{
  "n_layer": 11,
  "d_model": 384,
  "n_experts": 40,
  "experts_per_token": 1,
  "d_expert": 576,
  "d_shared_expert": 0,
  "activation": "swiglu",
  "moe_layers": [2, 3, 4, 5, 6, 7, 8, 9, 10],
  "router_score": "sigmoid",
  "normalize_top_k": false,
  "routed_scale": 1.0,
  "balance_loss": 0.000317,
  "balance_bias": true,
  "scale_expert_input": true,
  "init_std_router": 0.0103,
  "lr_router": 0.00138,
  "n_head": 18,
  "n_kv_head": 6,
  "head_dim": 32,
  "vocab_size": 8192,
  "norm": "rmsnorm",
  "norm_place": "pre",
  "norm_eps": 1e-06,
  "positions": "rope",
  "rope_base": 10000.0,
  "rope_fraction": 1.0,
  "qk_norm": false,
  "attn_scale": 0.177,
  "tie_embeddings": false,
  "parallel_block": false,
  "init": "uniform",
  "init_std_qkv": 0.0264,
  "init_std_o": 0.00563,
  "init_std_up": 0.0264,
  "init_std_down": 0.00563,
  "optimizer": "soap_variant",
  "lr": 0.00256,
  "beta1": 0.95,
  "beta2": 0.99,
  "weight_decay": 0.043,
  "lr_head": 0.0053,
  "warmup_steps": 200,
  "schedule": "wsd",
  "decay_fraction": 0.617,
  "decay_shape": "linear",
  "final_lr_fraction": 0.0,
  "batch_tokens": [65536, 131072, 196608],
  "seq_len": 768,
  "doc_mask": true,
  "train_tokens": 1171000000,
  "steps": 9784,
  "dataset": "wikipedia_en"
}
Below are experts of layer 6 (counted from 0) of a mixture-of-experts language model. Rows are named router (the router's row for the expert), gate (a neuron's input weights, with its number), up (a neuron's input weights, with its number) and show model dimensions 96-143. Each number is 128 + 32 x the weight over its row's rms, rounded and kept within 0 to 255. Numbers have three digits each.
After each expert's rows: a language model's description of what the expert responds to. This comes from a sample of Wikipedia text that the model never trained on.

# expert 0
router:177121116159080110177131162150077143112102155163189096132124156131171146076158131110127138114120082126121119072154098129092144096170166116136079
gate0:105134150102108101134134113087178166080157150172121133115148177149123119093117159103113105147163092160120127025107165155098127092166151158138122
up0:133136195099105069157163126094165140079111154105137120029132158165092135078140150108118116144157130142065132135067201093099174074164095099128112
gate1:109047094137039168113100088088009147160141165098127136113138154149114168095075109113161129160141117134127141083136166206116137117142096100181106
up1:064117205111093128123097127108085127118121192145186170095158156147158134114107093139181113156167100137136135097169130141147126096118129123128137
gate2:150129128117062117096114143133104148081163135142212056172134153159168104191162102133170173125130143100145138099117136144106106141150106109110105
up2:124151068120162177198086150137138106101108183100108185097170155105135121145149103132062148107158075134158102161113119141132112134126112119104130
gate3:178186181120113120121150081091142089133138103143133115164088187096139070127110148106126138134153088141138167119125151126139096093123163111092117
up3:138179163139073061150122140072148074112100103111183157115138157129137157155109124115165112066167061121104188104126145205112107129154170167112140
gate4:075120133155145067108096134045159158139131136179107113072158110114129115143126151064187137158099164114127106150103135111140086135111092094101124
up4:112134114143114046137091125037147093146113142142167143104130127138134133153117086070166160161102176110112115106137117106149144095102027126066111
gate5:150078119114079150103065133104147158175096136132085106158152113096158114144183128095143146071125133175140150122165117173139187136088146160150141
up5:097134132100123105115160166116130155144114160113137077142096187122143134146158097109143122135176116146146169122086134113043137094118156074153118
gate6:141108138104124081173093119079141147123164155169166165113128195169098119143108096127176125120128166099077145072118126096146078177133171188120120
up6:104118135109090123152132156145156150139169090163151127126139103121146136147123177147165145193131119014104090139100130100111150142190143145150133
gate7:097099185153070158128145110131113162095108125135172111127083189088075122081089097126155122110126188139122141121102085111168141057111171108102095
up7:098135136132173072132085084149120092158119139110089118140115104115135126081154140181167122153121063177155157135084132127104161196129117094131178
gate8:128099060178162085157115138111105107066063163144117114156149130114160121113136145131119100084118117152096142093157180141107166115142118133175125
up8:119088083155177088149116154115148140093104123154121139187157100138176122104126160109132106136109116169069102077127140152098150133224119100151121
What it handles: Word pieces inside Latin species and genus names and botanical descriptions in species lists, such as Pu-ccinia, Brachycer-us, la-nceolate.

# expert 8
router:169132125134074139147184135155160127091029166182171145122118106132215127091152137129138117112116108127168150162129065165108145100105146146107185
gate0:152193122131126082143130116122078094085114148166139112100069073130098125118126119064146123113108135127120155197203110140183109120170118087081108
up0:056132123118128091095096145127120131148186159106151135175113153141138178115165164088161174118194119120119086132157153122137132192132117180159196
gate1:156081130142140128105130134097049119115172139146080125124127162128162157124089205105097095111124143075170140138102118121116135041096149153126075
up1:127130114139115132170142090107137155183115140085162126150125133155104142129167093174163099160116124117099142161112068154149166149233105055098172
gate2:098154117113121128115125125140134094134116126153141137073095141104127138108114149167135106079187113135133109111072156096142130083088124171131098
up2:105145067093107148173139152147137150119135134113153165188091065090137155053056128158113122057156092117214134116158145122123168098133148138119131
gate3:130120165138116110136086159180187137056117158154127141155109102121208099125116114098157115089129162197089135081146151132157130148173114106148122
up3:190150087087127146187179152117038134187156101140014122105101166090075131171153118127130154124145099144112130165096162165078096115066144078075130
gate4:178120162112108196187103144126126145116108124143136099177094102106177161142173088117109074126110080130110062052168128181137145125124173094119149
up4:124136123112109143145208092131159094151175142087157106107162137136146125141118154127104181136092111135129137105130115096164144166140097104189106
gate5:147170127194112104170098127126159128122189152119132129158150093128170129132158165106110149121097094111179117144144161142110090130129086163179184
up5:092125119116116117070090118081137127182099108152143133161135128157167116186141111141128148093102126123147168091117161104107124161140114126123146
gate6:142098093086127155165130116169139137118135187131110184063124171150121108041104146121119100139126164122149076078139123108113159148056145112142089
up6:126180086121137095122145151068132141152092090143114104041141162168086125177148145165172101126136104175160087103123106152059139140130092221134107
gate7:119168091190110136140114108166139129059136123079087151143150147150147103121107151091189139178126143119099105114088161109131126100131116158083137
up7:094154066207157109168081105139115124128158163156132179178126149159119073089117133123146129155093113131098104046107162132119109131144089166075109
gate8:122182205150149168115121135137190138121110112194112093204142118107119101176087134126084094136124170170140134199134130124111117198150145156168122
up8:146165139081116122122091114117105102157160127082177140139176123126151123070118107209085135122126097089112199162150180124155106113102095117065087
What it handles: First pieces of proper names, mostly US places, teams and companies, such as Co, Los, New, United, Palm, Lackawanna.

# expert 16
router:131183140150115178122139125143140187127123137072145113121100119081121087165165155113129193151111079100147124127151134123067077117043147173117167
gate0:159069178127133099096152126153172138091139082118112121110115196128147061146102137076120098148115077120122136122113037130145108084112117141079112
up0:155148103096136103156177158081136092162186104147138104156119155123138102146135155126129109082131124132128141170082128117082150139105143199151118
gate1:102133177112135176134102105148168157118146114094122166181102111103138136165162156158147142118124199143148171056128126192106175083167126060098168
up1:124174106087145147162142150196085112122130184166110162082121116076177122136114103082109096187105079131126131090116069128168040171130115139181132
gate2:178156111122135068065142120171161095109119119181166124072021110070140125168152136110152110166131113101128133104115105157139148107101094103145130
up2:124055177165123178103130085093113121139087141144163121114134129140106116061095174170128137089114149168169162113097149137161134109137144176118139
gate3:196117139133150052160158097098091124151144136095174143072099126120126169146110150125106171142160175091096138204142134129063157138161153143123193
up3:110140144156174137111141110123087115114161140117221048075069131112154144132169123168172109109167137151109102136153117137108114114155175136142147
gate4:173162118095196171117137136143173160117128167141184123177117182121148151145082106088144146171061122151142169134077145062115133196105163111104085
up4:080138061136107117126129115136124125144104101034122140158125139156108116148173094175125094118160162144144131147099111134162109055137126075162197
gate5:162140155176135161138095175135165192154150145141115123104125171139189158156136128121115088136200098138145165071083144110124076109146163152099149
up5:100154127132147170144089091094144144109132122177165121048117126104118075146155102095130124116132117110118068047134148158120062079139122185133223
gate6:127135179150122112164153152095083132121190139091137139136136100148160116186144152104055134084140129106151123149180169097155190134090147149107117
up6:088076087131133146097187147101092107154141114079170132122114190119113144186100135134171117111101149120127095116109100163060143106155132147123191
gate7:127110150165143111183107093124095140140074088125105157169108194115178124087119132125130140207086147111157148169090144177101127100155206125151131
up7:172161173110110104145153110184084085170131118149154129119146173149133164123073152122178079140127146082082116098172096117134087139126155136108082
gate8:076097164071153120136120077128124159106063106114126094129132176105129167142075094100194069135097089147082100040094100170124105234142147092094137
up8:098133129066107118126120183132175204099139101130063079100067112136143123133146154083116091188102145132126123071154153136092094147123136124135166
What it handles: Vowel-ending syllable pieces in the middle of words, like ra, la, da, ua, as in inf-ra-red, or-da-ined, Kinder-gar-ten.

# expert 13
router:147150100183070139194136129154127186083085124143160130101043176097206158196088159104146211123101034101133161154138110163113117135080162155146130
gate0:154177133135108098112161087110092179171138120130147073137103167137110122096188146160116155184091131118146126157168088173121139072088158129142171
up0:091101123187107105105100128124074166156147164143127156163082148112088157145115163145118087126075103146118133069074065128092124081136079066159114
gate1:128132135114149123164072105105131117109151129083135083079119131106128097101078103165123112118140109086183116078173173103146158086097197141170141
up1:065158115181064143151133113172113156151135075112096109130143119169110135118151124140121132074091125135170131152143090229165128210177104087128165
gate2:138104208135098078119140117130142154086120149173167168142142121134160103122080163087104100119124172141154106146050117118117144083124074154072194
up2:156120162167131128119106085176158200132139127126155121125166190170065113106082116171132117092129110142116110158155052136121157125109159131127115
gate3:158130110155087118105142126111179131155140069148099109130145135163111131151112121103093083057105096163090110114137141155116101122102140156139189
up3:111154131180129126098129140122120094140149123135137166053149168128093076143132101162153151127098122142147132143098125104102114065140105099161143
gate4:081112131109055148123139155153090171117153078190079137151124092124170119082198123111138133165167074074097131174103100168148138164210149159111120
up4:128136131115157092089098140166171029082105122193125154201163088098125148144112176095118083142131091116192136135166165142141155123147101134072070
gate5:160140185131137076125084116123091169025100087125104112092172121134131105113121093143128146135088156115099182168113179140134120159133148171116079
up5:122122127126152094111158154187137172155131094145168137134135133115101103114158089086114118116123164077178100164149182178163136093110062189142093
gate6:071142184121149080113107124125156142136144102137162086148095138119148167136162127179133112089108081147097174138151143166162088148099047139146141
up6:135110135089101121108194066131059133127090146140160211079136169135134092094101125130122123109121153134163174186096086111133157209129134150086117
gate7:175076152105165128152167094167164153126150157081151132084115123112120158164152100135180121151090143140166108136115140090170103110111130135140155
up7:073169121091172155116123153148098107191110131166130121193178163152142116092146183077109149145159127147156114160152152145075087148143169088150154
gate8:165133118124120166114108051152078139160172169095091100144148092101138152173152167134113157130199121188127131114154109104134124181128136082081092
up8:144146103114150134094141095186095095115129161113157147129111127132137108143132152185099161100192163129097119070121187121156164147130111094065080
What it handles: Word-internal consonant pieces inside personal names and rare words, often in sports tables, such as Di-x-on, Pe-der-sen, Stre-mm-e.

# expert 15
router:121129124200094104118111090149121134074048125111209126107129137131137140171091154105190127164106081107125136093176124150104057153059107161176137
gate0:081154170105128161140094104100173144123103116092134128132102116142156118080127156179146098079150115130109096190173158146136094093113151141124169
up0:211148145179095116056109156151120144104136134151173095123114092089121144146166112122124053120139078034195137132082135117119151140110108110147103
gate1:108149138209139145079150135180130168119132169178124108053129133130144122125104141172161091144101087132155127127101116143099093122178078217178102
up1:112092108163098148116140138123092160162109125107091127067123082121103143136155139089167092127108107098096159136073135182208086076152130191188121
gate2:157125175111086142146102074123141127097155192143185060115190120086123138059124163181113128135124130101134176136152135157111152118113121157124105
up2:164067153111104139175104037105152182153116114143148110125134161149181143085112098151088136097158156130085133105166138129176149156097165129107131
gate3:089153112115124154147108192145092152077145144121155191115136133162116126095137149117122080135139117083138188117139079062149127150146106160076130
up3:156082124153129166177114151101119153049162159109162124136121096085139126082169138074073111122148147131112095189082127099120054081128151147145107
gate4:135125155103127117141115097157132135174114129153087119153135111136127078093104145158181096160155088146136136078169169065165180097137168108089134
up4:080142128095111133130152103151143101135086135122128135151103127164137174163141111135159125173124154110104092116133144092157085075150105094093090
gate5:157141068139071124175101129115114109113093112136131112084105122110179123173106135146171141105133172108175173129128093183057108158118127188154151
up5:190080114149124172160107077121108127092099139199104161123113134107107108089125114153169166101107186152088111120138167150087143131138105116179132
gate6:173158111127149143114133134148134181119135130159139192119169061104113148103113104166142159136170138103106157157124078159148134165068160110170114
up6:094138156070093157124117143134165151099131150118140083110074211135172129159117212072124090130120038176127115132163170099100127111167073122141141
gate7:141141141066144139071233181113109133158156132175199115139199135141158096131155126121128150100126125104178134111082169048089161203154162075152112
up7:111141123142124130124111117157160162180097106151189047091155106157141121119158127074105173122107132124126168075155123106099139102148104108136109
gate8:141111046117200127130109116128170086141116156119181066108174129119126149132159082154108144085113129176096173138160129137151092137097139092137055
up8:175115108143130055122164124130184132175070172151145081113150160129119118107081139175085092103145145152096135094190149111156108076076169069121098
What it handles: Single letters and short word pieces inside foreign place and personal names, as in Yuca-t-án, Ethio-p-ia, Hyunda-i, Bengal, -abad.

# expert 1
router:165116154127113164121160144143131171129088148103144113099135122073142094142148111128183152188151079113096159136113145124005088159079117140166158
gate0:147129140180130161174150122132134168064028124104147070170165148103095123088161120053110086151113099130138084169105086128181115158095166116192130
up0:089161136117170129115117176179108143155132152072107132201151150151150144145179098108127103121072188165110102085122158122045132079150139182130208
gate1:178132080146155084164134149103102138067087168139058174163147105148134110139138186098132151126145174045104121093114151144127180144171148150087098
up1:096093083104124169112143186168188097128114168192142188091097095117109134119157142153171190109162160089142149104121140149103161136140161116112123
gate2:128119133145128131131136181086134088103106168142104131144103162151151084148101107112134119197083122102117132091197094077115159179094156195110114
up2:122134072108085130125137164103087092117146143116103113142156164135125078152106125144104174163069153138135151106186129063100125113084154178114101
gate3:097102151099121125096112161170116156101121153140150099095082124171162086129120145132177140126177087124135127180166113190099113165121192111097157
up3:110160199115100077140141152142165137103136119104124171135102159162110122117169143139160108100154135134133133151129115180085130139134186196128134
gate4:175116122124120053125144131172146161157118109141125124098175182129103122157134121130156158112114103160082104155134119141093183128174136184112162
up4:206102149127102144091115131129119144149074072144132117123150181055109127160101161072099145122130146138103135123071119084094087124175118153125082
gate5:167113075124157161164116132139102155163102094111108127173134087086081119218089159112116154139153146178118092140092152106206113146094209115099109
up5:082166129130111104113107157117165153120165167123163131177107114138132138078124104165130158091218171102099176097199081109152077122115147106131177
gate6:142102140114110089178100090155128092133121129111140084053119123128116116126130100130156113157198145158099130109170148102076096148119155153117122
up6:128162100136150086120170112122119151137146118118121169133131146115171120155092196139120173111083116084126111093092071150172168158120069108139185
gate7:109108111138155120133095141126113079140096192212080122076097191091119137107114141108125162162131139125172159080141103181145160138145132138189103
up7:088149179119158136123120124123132092147123156153117113171158132094125117143144132155145121136152112081064090102213122180114161142090131157167100
gate8:103105134143185143101123129154142148079123069109119125128116089171151194136119087141156095106105110149141159128125158151082154114097097171106123
up8:116120103081116135118080152147123067137146185174140097111111148094116042190151146139117173166143148087120075098149101153141119131171128115108152
What it handles: Final word-piece endings of common nouns and agent nouns in running prose, such as cigarett-e, disclaime-r, plant-ers, gramm-ar.